Experts of a small language model.
Size: 12 layers, vocabulary 8192.
Experts: 256 experts in each of 12 layers, 32 SwiGLU neurons an expert, a sigmoid router.
Training: a variant of Muon for the experts, 8167 steps.
Below are experts of layer 8 (counted from 0) of a mixture-of-experts language model. Rows are named router (the router's row for the expert), gate (a neuron's input weights, with its number), up (a neuron's input weights, with its number) and show model dimensions 0-191. Each number is 128 + 32 x the weight over its row's rms, rounded and kept within 0 to 255. Numbers have three digits each.
After each expert's rows: a language model's description of what the expert responds to; "mostly gets" lists some tokens that are sent to it at least half of the time. This comes from a sample of Wikipedia text that the model never trained on.

# expert 35
router:171126117202098145088147092090129136115167172110092155129158160157123105114070134171175121170135142165139190133165191108094255167111093197109134156101053164076107128136129144170158100183120120118129135150183110120137147153140109124123152130142153135170134192096187147098096130178186131151068122171145090146154134142157086151117144105147079163118153182166123109158147110127076163107121103142084143171115135116138109071110098167100150086169126091128114166133153106136112073165094146161153120172144180086133133145143104108143116083129071125056116073098141110110137084120142121100
gate1:139087084144118120134123144107112126064146110123175157188143112153128063143105093078116126210128167133115071100127117053181131136132162134158096117105186110169085170138097137167161121110131105124101101116134191151088141145149095104148110090099125183164094103102133178181122110070116144131103172132098121158155092124240124057167141153132138118106170173113136133158132137153151081154151150076095120118101149130143122040108133133155090103147089189160147108179137117151169128070132074128131139156130151083161104163143151136172182191119185158136135156119112128091153165105076165114
up1:124113152150097161136175147115119165135193124128184117137152130116103122114074125099153155139125196121108073137137063129101107131157115155086113155152107114113146041150118108106207143154124157070174135083143055157207127081095160111117136147150134109095140143075107074139080111152121152128110071149118131111166124091117171091149080142103145169135117115170107175101120138095125107145157155132087105156165064140131131152092088161122111088120103178134128106127110083094152142127175255162159120133200147158147109135128135103107132088085135139125156124094125172131120093050130143093
gate2:185146145159116121128133088090092145084098122103145098188157141104134100149130066162104056146175201147169101164120103138133128194124177146137126177140119172117113117119116127174137155160081198130111144169116173117150098133119075114102099156134124179153119106134126159126122088145154096138159137155098106123152174132171116143088170139149113106186164079146195095138147096147130110109059104159132104123071111095122122161196086161130112134104166090100081132124151182173107148156132165168154179142083199172125183162097126135104148073160082096171091161168143112079191097156160090109
up2:122129141151134150120127082183131115119090077120100127141148135135129049162128115161122120197133183122159172101124108118090169117126117135094088095170130107140169044151118158146090094153163098099125129089122117114097135124151132102144114117113127120106103179125124167095058084112160150103175112125130086134075112106126095147105071179093125150063142110134135136094121144158137117101167130158102089193150146106141150103187176110093083130126099152000188114097152136144121133161117175135115113033066133149105059087113088117112105180127065119076174126136170115119117138092123089161
gate3:086212155105094146106119094094162148093179139121037118113149152098080170120077123114155085104114175133085127099121205176115103075160111162151141153115138114149160078123155168154184092153097163174179081176143129119170140113115186106088159111125176141122075149128107146101075095127122127145093100154131112146135079151148127174085186142104126108127157160161119147106170167082170124153083115143093146171142134097104109043153119129130161144094138142108144116198173141149146109139149128092119079098131175119108087159129085115059159115185137146143119135155093095105120059133081108076
up3:141120094126123068131087111145103151072087117165193097128155154117142125151115117134151091093148130130145077139099146125088129156104129143135084105124120121152157099070145106105151136080102152093162098157148063222139123130090193152093121161087110140184112165118112186070193102175134103129138142096195151123122166137123186158135169121089109129165169074152174119122063087137138127079139166174116158190186169169102143137104120083172062143103122106105119095129108134108128099135106119143128108087224184103160092085097175118177132165155116117114121105185102155159124079124155114120
gate4:156115120140119148089160135110125117153157205105125103091097113140196101152133151159080123191183123047172087144073106124118083092113182119100164106142113164168130125106105123137098131109153148100094104153060132178115130159093139105147122164111181127115136105114102141148114115146187202086139109068145081116102130138144111111097143187080086113115206083129147168127094119162139156102107173120175141098083078086097103134079110129133134096161173127121175140113120178147128109090223158086158127157156059154101132102116141093117052108111179125152120130104115163097130094118067100166
up4:165154113105145117118166168162175076132114086168152165169097152090153106128124082131115123174092104182121160134130117153095163127109126085129163148135134132146111118090107146183137110093132118145135160119134199056197071136106156139113196120141157161147145068201103084174127114146123147093135228172042159110117140128156150128108091119161140098129193137122180138160035146107113088152135107148178148115085108107092166085068097178113130134106085123151109158107138097141125134100163099092135193082190159123073115134146128155147138150104083123101132142119124145108170095128193152153
gate5:098096149110142192106130102160098111167094139112092111189124152114065118161131203127185120134105164132089125190140115106119132181146131137142194151107135114057112149175183122164113139085125110120068154217108125154112195152131118134096150157112098097157074133123117089120122130128097155146163158197139071130096139113081083173111140139162110141179105155140160128099083150126134126122119125125111131150145207127053135044112109114115205070141133145132101138170075098136116111108111074197144129213134121146127173160126133089114082086169110099112070127134109151119122144102146118117
up5:129061166147116163111164106091116143144138126105109132070165161081163107159157200119054026194122103109132102173146155099117184069114124139139157086132148128084126178130160143103090103123117186126100161188154118159093156150073143122128125153184133128146167149134102141093088134089099121071145150112075123125039072115163111156114175138133091149104137096145086146137132124124148147089078134067144198081152096140134129140144096116093111145107123130131131148155154146118163119138098126160136128193183138186092170140127070100152104089095136142157095139192126150157127138085130076072
What it handles: Line breaks before sections. Paragraph breaks after headings or sentences, list-start digits, and date commas or phrases like In, From, founded in.
mostly gets: " In ", "In ", " From ", " late ", " founded in ", ", in "

# expert 4
router:142172148162131144156106090067099164126117159148085056131109148168141093075061101108126061191159092172117144150136155114154171172100112120062102174132158165079137104135123144071174147104140120152132072130138125106154158085096109126169192148175149120136161112087139117117126121216121097119119105139221100159168078150160137100140113178131135118057155142114124133132174152115123129106156098082149132112101117149082152096172125109073109122172152103133129165144177119149096113098183163146151094161161143066141159099182111165148097112141095078127149099186119102118150044134125118102
gate1:099172169175126158137077101136124140085119148102093126134106098089092150182076126083095110124132123172117110099206128174126139121077110145093157138158143083042179111110116122124134119137137144117134066111113102159117091095133185153115216146171096195191142146128099124114176168114084086113098094102154141151148110195125162109156106161148136088081152155124157150123084139155130097174089159136087168132076160130014137121115131126110139130094096097115156116088175165173116158136174125102086103099131146134132227130138169125128161110073113134162108117140102169115133065124127092119
up1:175098148133178177125127081116164155120164141163150122044130121150148115129135097058121132150093163190157160111134149133131169096104100135118092197161159098094132157113120071165102093135172106056133127206113167146112105135159154098072148111085092162187113079157181101162107100123093196090187118105138156074161198128120142110077160108086145104139166113151072155156121129150119128145142108174070172115055117165133109120102104146158115125093095153167103125084160057126152103111131126160131123121120145165141150150128172110138171147106162128118121139152156063105040125150150113139
gate2:044113108085209115186093137146108124131107142046118090173095122149140134126130085099172129140123155078149113100125113091173091108161066139101121131118100075116117137146169181145153105150126153061215139142057130132135159139094141134179143177154093122080116144109157059133088093170117078169134040111133108132189095150132153144130128100131137124112122044172149179144115108104147093048096163165147063094154127101111134121156154120125136098133127151103161110114129153141106116152164133097136080156165118149176111162134070101168151130098107142103123118192146106129140135136164137074
up2:170120118071159087129113112178160093132119138090203169122069074158120130168159105195134119168097101099131151132180153134155097081159113146108068150130154119092136140147112148178142141113083091142143079080104137114122146097119170134095163141073127145110110113141151118110104140110166159101105159161151134105125142175137168150156144130160102105132154148101161101174106189131131168155067184128149128129098111137120071157090121072161132141096136142148159131077187146132078148056155070128143104029110125139147144100109094181106147178184132159058073153138072158095199105159147128176
gate3:120086150107149164135170110133128129086129102120146067159130125117146088152121099198150105220149160136166143157115214185143137107139035104120170123152105118152094091159043134144133117108137185179119106166111105045090115099158182095079123103187114096101137119177097144110069108170130088125122186118150159116119097097144186120135124112127149122149128124091142128143147102110147123183135150118107096137156122138161107132062164136145101052195181150141145106183093097111152158137137116116126098211121152068121116163132156143089115100124137067104149153164128176105165143161113143123
up3:107158107172129145118156108199175163171084160139137155131059130106101132156131113164137116079195126145135150121164102105135106095124163094108088123086177143159140115061123141185100109108115125181124160128171086088190181078177138139132154095195069070129093083173153146127088085157118102138142116118178152104184148066113113126116135141103114183163152112120140123145123126139178132106090119139112127136116142064078155123111113152163120107062080184136140064099151087120172080151146136101171110138153106092163080122104108131114157136140067050112178145145178159120101125119183181126
gate4:088147165126097130115133167116180168163130072191104092133078115155143149074057069096093146133094142158134169127147174052073135166130151139105148148169152164104047138102099167163093097080170100140113147127074124088057118126085175126101140152178167135190086099142103151177151140090099077096133170179122114113105156121134115113111082121139135088122112090100112059149111152159063092158131078099124141129143121100118150153139112105132102112166153105152103111196111152049151139144150097116123159153133121084051123133138175123116127086141133111137109124097089164065153124169116079114
up4:156188085117075088216131138135226121126100165122135180088121115138162147151121113120108150084147086145137108163103135126126168161110200105100093102148159129129146100091098071119068099125114151142158165125118177099144138129142148153100098113122129134077108131120234153118140124117133128076148121161116139094116137157128109106128157112056120158122142120171139104146128121116140139166083187154131068136084074135162139130109163206123187121176147087147119132160114093182096086171110116151116140054139112137134110114210143068058138112135105126135130148102082183161122172118128192178
gate5:133099202105166170112158153134116163104124122075122076108140122149119091112127104168072110138105166131140161162061192157130117069089117159135082156176134166122206141079126137186121138111149175162111105107088087102197134088168180147177105113151145123114171143144147083147191148168143145128171118087124132099136156066116100123187141160077111097151065220090093138108165103134126150128112101140111101089072081169085129147091159087101115178153115152132175166129100146118116182111132106110138146091134145115082145113140158157130105120147106110140160135135070134175086088075143161076
up5:124138173069123084055124118128128133031120136135182162158101122138153175074113102140152101126122173047139100178152085145100150104152121127103114102110120096140112105090134111155093122103121174158216139078128158097140109125143132158145141143120164145095111103112031148097145091152162066148149083110102157122155158103117094062143115081187083156115111030142144150142094105164168097129113140160096137189123131141085143146122100130078114096110137167085153075112047175087134121157143158134124147119073138114174104121113140072118119123081095147139148148166148158119104150150166183138
What it handles: Passive and predicate adjectives. Participles and adjectives after was, is, were or to be, often word stems like arrang, mod, degr; e.g. considered, taken, common.
mostly gets: " considered", " taken", " expected", " responsible", " one of the", " too"

# expert 36
router:116157141168163180144131107122101150103146178144131149137113136137116109157063109192149065178149122135174202093162147099177131152140097103097166180123102148106136161151169170141143171158152136139106103161117089132134153069185210162164151159149142109155185156110176095128094100179195108231093134122150032153120168145164097116130132136130121111138140161151149116130143120134116180134121106131110149115163151115137137076106166100122101113123115141134097178074168158177122076166099123112095120222105149143141157155157095140135141165080131133058140055159120137115103135118099108092
gate1:086119150144117174123110113123153136109112145118081073122133169164193108128095137130129078184131092116155082128116074087159141163144120082132171144120121179123097135087166178145152132154137102093179138167082121113158144098170097162127109181185129108215091151165132152135107092152156131159140088132125162127110129104139055125101108152105088123157201145163203173167111098123125159122110126115155190189103135106125108059134168139127128088080143114065179082041104144187092064132117142143097143150092131126124142119154121194141096165119136147088152103156095109183088169134143121074
up1:094097122165183092094157109157187153178114043155101128092135108099117153150131156214159171100151132160151124105117102032134105094134114127150118159122132083087121158114125121119137137192167134148198140128134050142127117114179174130137080137132131157094087096123156159153129156163113123172155138170115132124129119112061126123154125201143098079137119130167157155103127147113127160159092200183183079149202144130132188101138114113008103127150111052116137109084098127100102115140086147153138124144166116086122098083166097152130103136138091166097146125139141124094166130131120138135
gate2:146211147181086205135060134078136121122117133142096112106195147122120144069091093157129122114095083102142194088107118143154130062102067160116119141152084101117185075192122118116136154161080155149118101172168133083134117120107101164118058144150157157113146151118154151143132123136134081145062152153141101110125156134136120157122125159092094085159133105128201111133165162070112147148136120146134067098153100171109138086152196103106192096150109128178156184116097108104121066125059128178089110088139162126146096123097127102136113155130095127168100074138101086083133079131147101112
up2:061147170092151166181124148094112134170120167185115111169101068091195127115033130166114146076160142138155119075133138155146117135034099132121075133125158144108162145083097121137085118151133099081143145131142131123091139135094116159140163156077135134153100162089177107122163104157209141090082109095175127118089152154138135135173139133169104115194112181057120157102132085205136169109134134055149127084111111137181105129055142114171140139114150109161140123080094149153094126121148095149129100132136089156144133147143096109181165179110178134160127114105092116122146143063114124090
gate3:116141123129168119117150152171064146103180092129134149161170122103121137112155131140133129118166141134142152118099155146152121127109139080091129100131116128141224134180146163069177188138107117179145135137126092135094130151143153068144157153134131152165122143121164094146149165071144122159116158097077177150178134156127153107132171133129084129126163115145151133113125099117111144146122170087130146114098064176133174089103125166100065111131223183167120103066144114148090168182163148121122104116135088058049217119131091125139132163133092155079147169142163090103215120158090170060
up3:083110099102138086148105131105097138150099110122134087142149124161061128152100147137087168159139111096084181109180089131072113139103038103130140094128109140137127079183094122116135136143136154081133103056093116177094168107150096102177115147119169117105134180089147144124119106098057161110138077143112155126107099181093146155081117078068148111138104106190113130100102115150121107143168140137148166202135181126058146091153211142125134066087185158117110154130101134168137100171144145132176144038091138144158150123096124160133139081088138148065118096132186135119105103170136174117
gate4:138180122140163099118087127123104116149125136105119153084132144109124124145163152141126173105147169177210034103145125127175135204091166113161155147158216068137154153168141118095128164068136150085135099107137137105081155134131137102133095131121198137125102132137171078136106082148145149117180118081108118133131160159103115084199144123149178182122137141153108090109096152116147088132128177121129101191133097119110133152108123153043134092129161123173123184130082150120178120084137129139126069128110132086086190068166114097074140181077065144117160170145122140165096132109154186115
up4:147057138067147092123092138155126091143138108166070109116139129137101144089163110096169097088089169178109093132135122144068172123142147133151090104096179118089092129121108126094128130135142152208116174117137124090152071133022116173034134143093164171143183138115100149116138129110135121151121130126113112168087106059167112097080112157186144126150135123073203089116162105111069106065077135102120203138138149154076115156162141089116129138166161096118102144127120163171133143106122101164118071144121098127172145166135120153114165115155103100186121157132130111137088153124207165142
gate5:128114146173132047162142147086089167126161127135106154141102143146116156078115078161145104100133143128104192138184130123163139148164115090118120168151092144115148165114163134045129136115105163182116098166097100156160133114086155153136111163087117138160153078128192089169126138153125070153146129174103165134160156138191075125112169118164100132112160126166158053126099157143140115114108151121082139107172099140180128142113175130125098089131106142165099158131151157121135116215057137092138172123201119152159115191126103212118153143120142172103136123193098066044162081118103130141
up5:112132188127098114158122125107056159083158125151081195054168156090134117113161095115103196075178130160140129154071124132133126110134133137133137131160124147150159133141065096094208126119115155186117079086114099138086145121127120177150098119153137163125162156155089163145191091094098070126075131160134077138145116105086085179081166143098125138118154105083162122105127162158126079177151143134126133164124102144189164169156121178150160088168088045103124132139126081075140152134122174103100142154155067097148111106148081115145135094132150119114152163157110097165179061171141178131
What it handles: Clause connectives. Conjunctions, relative words and sentence-opening words that begin clauses, such as because, , but, which, when, In, Later.
mostly gets: ", but", " when", " which", ", which", ", where", " In "

# expert 55
router:124179123178152117156164077129126111085062152095141133111108174114110096154069118161131114124140116165148173102132151138194210102136133147119101217089121175114156132140082134180120178144217140149127095142116163112151168136128146174144113063149121142179182157125155108116096147167181124144109116177132078136106098190169103177137126161092144081090184147104168110146175090115128119097122087119134170133155129125113198081166094115129142083176171171159095097133182125139142089107102134150160150151115151097134141130137122117182166178131086143080100091116110099091065091139126178157
gate1:065130150076148161068146160169159125178121142161083163114112071133161091108161119134120128101134142104104130103198174104202143104151193054149170095110113149091179105149141123133144207095157139108137161101122113141131194114131128111097123150149096094137159156144122108123131130152150195164126137101086121081107194170106087113085142121081176099110114159118130115108188117152133100158138136149162154151138152092165158098143076090151078069138115192060106100122120183112105083082100149088105182124188134075103081146106135109099123173167064165166108112150136088167124119133125140113
up1:146129167097100112105112141073147092137181168213111147139111139068142133111131142142135145131104142120139133116130104138093093135119174110107156151095144084133114114091102124121183218103142057094187165102113122136157112104162135156108187073177148098137108086104134166105128071105121074154133177140062129093120160149154117147151134201054146149192102080147162115153153105123104125150136109165113132104163159098094126155167117143077056110107108164165178088083136133119203133114173138111131132109123143120246110129142122098124089165145122072100096104079110092172109100152112166122
gate2:101125120159139096134129088118128123132110108122152167164141157097081096114116120086136155130124078137146186160217089094160107099167114129090118127007160104125134115156097141121097082140156190148119128087172133116179099154081094117095116117153144131163174093156134182180115141185136090134131108130093105106121210120123183151130156111139133122129150127088172198098174109131092111096158108177124107104102116125076187126136123093123112125163166150151136125157157146134150217138175092182150082102157186106116145149116119213152092162107130136114087153146195115185092153086099142095
up2:120099133181161151106097168144116119134123118076071039133112151104118110170098119093144089116186100113115098107103136177199179143174124098074126187094142122152117120148105139144153068172105114137162144083108204165133105122074131109133107135129133126136160077089132100137133140138114174164134169085102133179151128112183148123144112101080118157099137096152086141115148154060171110185143107105115136140080177105165116152132128121125087113116135171117087119136079118078115203115111103130126139097110110108146158169153187217092055146126218110151147102145142117174136139149203139077
gate3:110138091140112112188153095134157158126051177131072119136112160149136117103154161114097125175140158131134143141126162152190191111115084151123119152114117143111130164094116101138126190088172180153054131181110180134109099109168076177177120040191135128041068149095147096124146101141164098118119039104113120137111150146101140117135088161120202069138095145134110074117129127129158058153097086102138079151118140161148175126120142107149187108159112152223153089115142173150126121133121095127154143124122136165155146120121100105098149179145171160113111124107112120073138107142151095165
up3:112117219114121154174138112161070123165105100100162105104118158140173159106115229138146141112139156171131185164082139134166130115176155110146128143090128108109121133106083119120104171109113089112065116129116083118135172146081096145111124109101150141137134116135124134080091059160134070151115177193137114108139077159125139136156153171123117151158136121160175151133095107100188131094141094126138117168131112146114126118103152135129103086154090172133099069109165121171184138108159118105138201233077177118094123187100086087126096153130162104162182099077099041115118116140074129131
gate4:123136110144159125166156105128131186148128125131102122115128121116143144109077133171149147037096131145161140195106135166070147174141083095140134167100134113083088106143109109149137126084143107143137031153094126114123117184141148153107127095106133083162128174092114163169104089081127092119196168180130115114110125196160096163116083144124165081141137174110122148140126096064101098124105174162124208182155132133168093101128136055105173110122142125129162098157147181155089119140167147070177112063098162106104099132155147112164138136187084146037129111195169153090125142138148138123
up4:116120153073140133129161154089097149100094211163097131142101148149104056124089155151110157178126168163100106090186112130126126097102107110122141050125159121142156153046151110189103131044165170159123145095173095126181151099189151173178139172127120131098124103180139130101122140121166162130133097147084129128125144139097100137140145127110123125129135063081126095092180169105106104098081083157036142064133103142114115180092098116119087159176120104110101123142134148149126170106100100148159161117204146141133115121149167124092126111110132109087097099104158223089154093103142091165
gate5:111163139177153116160133122163196085102109081150164099138125201125150165135094090103139147075135075095155129098131116130147202079096137170150100165103118162112164101100131134124165139138124116136101139159136149081148169134055123163212136173132132159107165116149104102134088093128137126106120062150135128141126062209138132122150169156065144093146110167122089117141115135152127144096136148160134066149027164095107173148152104142130080126135096114131156090124137158105150197096123135153141069137146050090127108142099177082165134187129157160141067086165155139117096148115122073172
up5:143112143131142100100109082098121148198136136119124144142125000160142095121137125161148128156112194198171165141110123169182146171119111099100091088080093119128130170151160139101159121085070091156169148160129135118145079112103088087111137138114131117103175085169132110140136060157135096104125142133137083148083137134094165114128151164138021125141089141101126113125109119130132106081097097153144168097104089082090103156140151099127099158112087143061119125133113129104135121160138090087114089141130171121151141083137124147121084065119151170144144122113176080151243163171107093087
What it handles: Capital S starts. Initial letter S (or s) starting a name or word, often after a comma, pipe or parenthesis, as in Sunni, SER, Six.
mostly gets: " S", ", S", " of S", " \"S", " | S", ": S"

# expert 54
router:167174197181151163138090126119092154129147126138186089140167066141146103125100110160168075135105133121167143091125120136157187170151101075099101147081104068066160143089120151117146139110105091108078106164152103108138132185120131188107194165123157195096132147119158128109127121186136126118132101124166077172135103167188112120132083149170090130092168159166126131177149142140153112086166081127132177114153120178136180057154075121080132121177158068143141110111142103129140100132151091151126116188148158137072124136134101150152130166141099146066097071183140122098153089099071128090
gate1:077101131153185150203155152106137133098153154096131133120163076177174108098179116141148112108091150118096114058181125069193132161097106098118098143100158110092120138099091177100141189145138150122073088125154089080138048127161119123089116129137096153083153094129110156135121087086100087071050149125153083113077145188121154109144119125151121140084190165170129150136126140122157116162077145137149142140159163084137111089152086086188127129136177199097146126118110082099170119150142137101124127114092128146164150090152091108164091156183163142069080138152161115081149106073122158137
up1:111124145088189093136126108078137123090169087070166089135118133125145119119141140161135154145141115119160156160079122094140150109171110144130158136112081150080088138167090150101152162136110112143140247108109132086142113095133144195135078094144136143099090171100073102137135084122167134173178183168124163102141136125124125069107101109134135087122104050148144119124102063181104166062176189107174159113078097130178162070104080103169121153135095159105144076136123080077163131153203122091117126106154107150165134180137091150136146137118185115132144133177168100106159103118118137174
gate2:150141102107144110082108138092123180096158191142110131135077137167129152119116054121169187103097107151162169062155103142094105191130164104102118154134086123097103115057111131159103111137147101132138135150129155120133201156128117113086102119149115109099139122087138130124164046142162138180094125166149151131130149120161174160115084130145117137138148088141099107170167118079122121097205085134144092127078139195163112050166044164107131120076145137032107153119109127153135070083132084169115134153123133139119170141153171176079146174130110070062145120093104092113141131149111154085
up2:199089174180129194180174229083105148122074072111151169083126131150107162163154181152097146146082108069103149109124128100129170062122106183137079120119108084087114132135178117126075114143053125125174129099158149143144165098121119160114102131167132187169137130160122098146070074127079064168130137108083110128067136187056139138146116152055156146166122140160114130101141133063113149119113094086125086164122124137133156107098192125122113137125095143179094138132088124134105167140143158136137113105164110091168139156094110132156109155118143103110118137164140142076117105151159085120
gate3:175141208100125111187098132092110177133097121148136134155150122172110093161121126091128107087137095114148115106086203134157079193183121232134161150116156169125154109186102135157163131176117107153113085118160166130145138108083134145159110167143117136129137173133174090133189105150110131134120093121175108122145164177122118119131132130156162087176121180096116085077174164162181139136155048081096177097115094146140158161101100104138105121133128208132100087056125141142129108124123132125107096161196118132127124124134184157108152144152138152166143095161102129086098072107207068138
up3:126198109156141176081112150113050130169131143086117117141065181137090131124082125139046179154138158151140168084183123111117115035148099146145150167143067087131090137141137147134100175136124121104149140123169102131157113125127095115165154110135056167135079154102093048142207172125108116138109236131092125083138182119114179116162098152123115127107174106132136128141114139184072115181136057141087130098150173100093164114059103081111117124099110102121119138160157124094118148146109126160089141158122136091113100200107132126134120119154144124105140142153142130121159163121140124063
gate4:134146126138157128127096109060148155099126123094128073126117095102094159107038176137143102117106104157138100193078153122132167104205078167125176143138140153101124070109159131080072125187160113101188125134198140158112122151112138155078128139147100139170168135151145154112142121177129105125111071074167122169097077126102129180140176113108109148119155101122107099103102183139117116129120132125116138106143126121133098078131046137161119174137154150134156073124162082157094092119140061092093085145101145113158048142125175065087157053162107116110141146111174136213130138162141109149
up4:122054150179096073142114129142120148099098145094147144170120120115148103100153142078172142095088130141086133180106133116085201199122147115169132106124160090115171112103082132137112129125174121110160122201127110126154094077143161172128145101139174110103100156150127119053113115083035125153091130108162140152154109110123171080080124143137153124116080200102099146123143121134116115110130180150134161153133150105110207187133110166095181140110119207176082111107185142096124120068097086128109114166103147159066150144107135122184187117112114155145101127152161097060088125113163149080
gate5:131142118162139097145093114119113126106105128172123121166086139174145163057100182066166112161074100135148100117119201130107191131136127114133149132110086073138058095097130181125149080114155090136105130121152156137043125121154144093101069118151119170084153087112145166151145112155086177130112138099137107130114091117132164122100098112194125124175158170133160135085185145147112152105133080082141123163105108120067172121130093143047102153155159061141117106164105176098134116147146116166148130167121104126113068104118165139135143116102069052095118111164144195108150075198109174081
up5:148100138156124138152142148100120136129168150144122136128099140152106142087108071106143137089085182153116136112025128160130136132147129178138088126130137136123241150090130117115100092084106145094088064155133160138168115115181187128099169124123172132146136100138120137081103104156138128102115139172133151136160104211093152172134118181171140118122158069095106139126166084077139146104153147150030128160104104146116093157113096125101086096106092112108195078074128098150135147115126112097096132094164100114107081062116136074157167149176105121143133161150145125111156076158127202038
What it handles: Counts and quantities. Number words, quantifiers and count digits before nouns, such as two, three, several, many, some, 18 years.
mostly gets: " several", " many", " four", " t", " three", " some"

# expert 63
router:123166135153107139149174111129132169104197173115129105124125144142111100099089157100162130163136171108137136122123146156175160112122134136095177209143104117111110153148123163141151133089114123094091148158146200154115112157152148120124162114201139167196160125073167070129145126137208169124066129145185073158117120196220079126111135145137113110113123159131129163201121131164171113166141112113128161089106149112104141038121103180076169104095149131173106154121141194117165096139101104122200164183147165090175122161157104139160121098118113160058123122126088094159130124124104157120
gate1:108132154131184101151142141077131142095138107135133146213116063149129092147132156087137148120120205102127103130144100135137132102117056117108145113116155122133097139138145124130100137124150064191108146186084131092168134166122132122164059120106167151109134119171227101178110151105129152115067192123126120138131127139164149118137119115133184127119121138165157145182153131081191122128118128178166100134084114096102182143169126107147110124101075130198148193140128017171165132164123135161191164097120105102157152155100123166164121147175135151082102113136076100173150176162115087179
up1:109037099065128137110068128084132142106129074117137098135136108125152098102160147086151128101126156107166190103038128161133108149153151152131147119105119132132128155088100143140092152123124124035133118138113163147119146164099171139130163144144136125137182125127101061082085151057073152073194139186097136145153154100138167091083135159156129160153151077091086103142104165097145156069175142085124063225096177123154091139146084117132162099139143106098145171097126137130107125156080119070129162147146096166137111134087141108159102082129142128098109099083112073169111157152182112134
gate2:123138113134144149126194142120151086109205169134121164121162161145122109106141167156155149103134106100130121152088061185111122128081100182090071109180128067128120155165163094117155132060125151130177167186118141149129126118116149111168128120111177036116141114119120132098084107186128099133181124114142121118088112203105116115121091155160112119150191135116133133147138167161141122136120142091118135119091100103156135178117183161120047118127122135213120100164137158177132116052145143109174183153132076089075116074054120178065123132074121111119145075120088148155078145136130117127
up2:128117148135111172147115161126056160110114069170140132147147134140187149108139099139058133063126123093164128151126128135161145169087138163129117150104114103153070161087114144163081087117110110084135086117000114119112055117137095132159157164129139157124134104062116104122131127110089114105103111131107097135145154112155076124090095118134172039128155076119138138146160156086097176169174101177129121111200132175088110182096101140137147101120148116166069109105115090134165147154147103133101039111082149161130108098166078122069113120161131059148126118115137138147105131121107111170
gate3:140080161134114168166160127117145151180212163090104100074138140159122122138166181089132173124164072143146108182155191151193198120129139124172154115145071133138112095068085171118117163123112183109129134092121128115080139136153151173144108135177184119190103137126136068118131141135140160193101107184140073162151139160147153133146150149188120077125093127176116093165120106109148133140159174137183145089085137132142119121139164124184143105159139162054165109160111130159095203174186153136151109152197141101138148151148138109119135157099127143062096109141132174119084093089133133105
up3:126108102142167126135087119111091126104097137143194112123111085112149184105121144131141152153145146064141103126096144191135121139220087141132102088117079133137081134143196110131206185190075121119066144093084116146141126144099144139122153172097081079097124074121159125152123134124201112174113131176137165156110149108183132054094139102125107155134115126127198137127132112105105128072106115121152102147117115158132155095167127155089092177142100105188119124163202136106147095096140115104143197175121177070149096095105124153171151081070147150162168146130143108179094155198115104134
gate4:085173107117101177080089141137113111124033158112132109111111111141133116143128163074154153130133135125172134141088124128129130081119094093140144161153060152181128071168136123145164112185109105118175109173071096184074171175155092129169221108136106176110105132109155127136132117083139141135130104088065123143107112129140111180103133084096137142117153153151143077135082163122146156102146146099152228120160138088148131092121114058070151147128105117120153121123182113151155109167151109150081090078147135092163144130138136102145189090130136130111197126137076049182182153108172150127
up4:142083133100165139153182104107093084157068129103157180078152098119111159112164114173203137173098094051143165069131147132096120174111119188158147109158195115115119083149093055170207184102068105077173186116095103154119153126118187133126173169126128113055178146144100173141197091136103150165093147170138126138163127135154154118120123121103118154168101086143115128169138096183179141135186162108136092125119145097102114133169111102117153156132117151099129168129090134114149156149130118126169133082125163172122168128176159094153196177102156130159121099127147141129164116116157112128
gate5:123195172118067113141136138123137155162126103123160086109132081113173168182115156088104115103138171167158124131145126098135152148111080187125064191133105160137054136092096119135180145180172144168145112182124126119093127132115198145166136122138163166121149145079158143127097110130164130176135153142146138123130169170154061132113124106070159174098096107148151092191145013137120141084121122107199158119136154127143126081116114124112179120113079083130153100146058137205132158144128120161133201154130134115146178129137169172161190070102138130141139103145101100139108082150120087109
up5:150159144069094096115081168104145179131147114140156126089109162092151110217157171116158099117111104182108126126126108111080124135166118164124166137124144147100124116148122087064124150080110118055174153134180178150158134151079145127135143106127087139101136104074162054094153118117172183101155174095147100126140107153122076111130184104103100144092119074127157135083101150126171142172096140211090203102127135172167085137112127161142095091124140064139109174082127091141096089143129126172142130120194135119141087154127101132125101162068180178097129168076073161125173090139126160102
What it handles: Military and crime events. Words in accounts of wars, attacks, killings and arrests, such as troops, killed by, captured, deployed, plus ordinary function words in those passages.
mostly gets: " arrested", " troops", " killed", " murder", " attacks", " attack"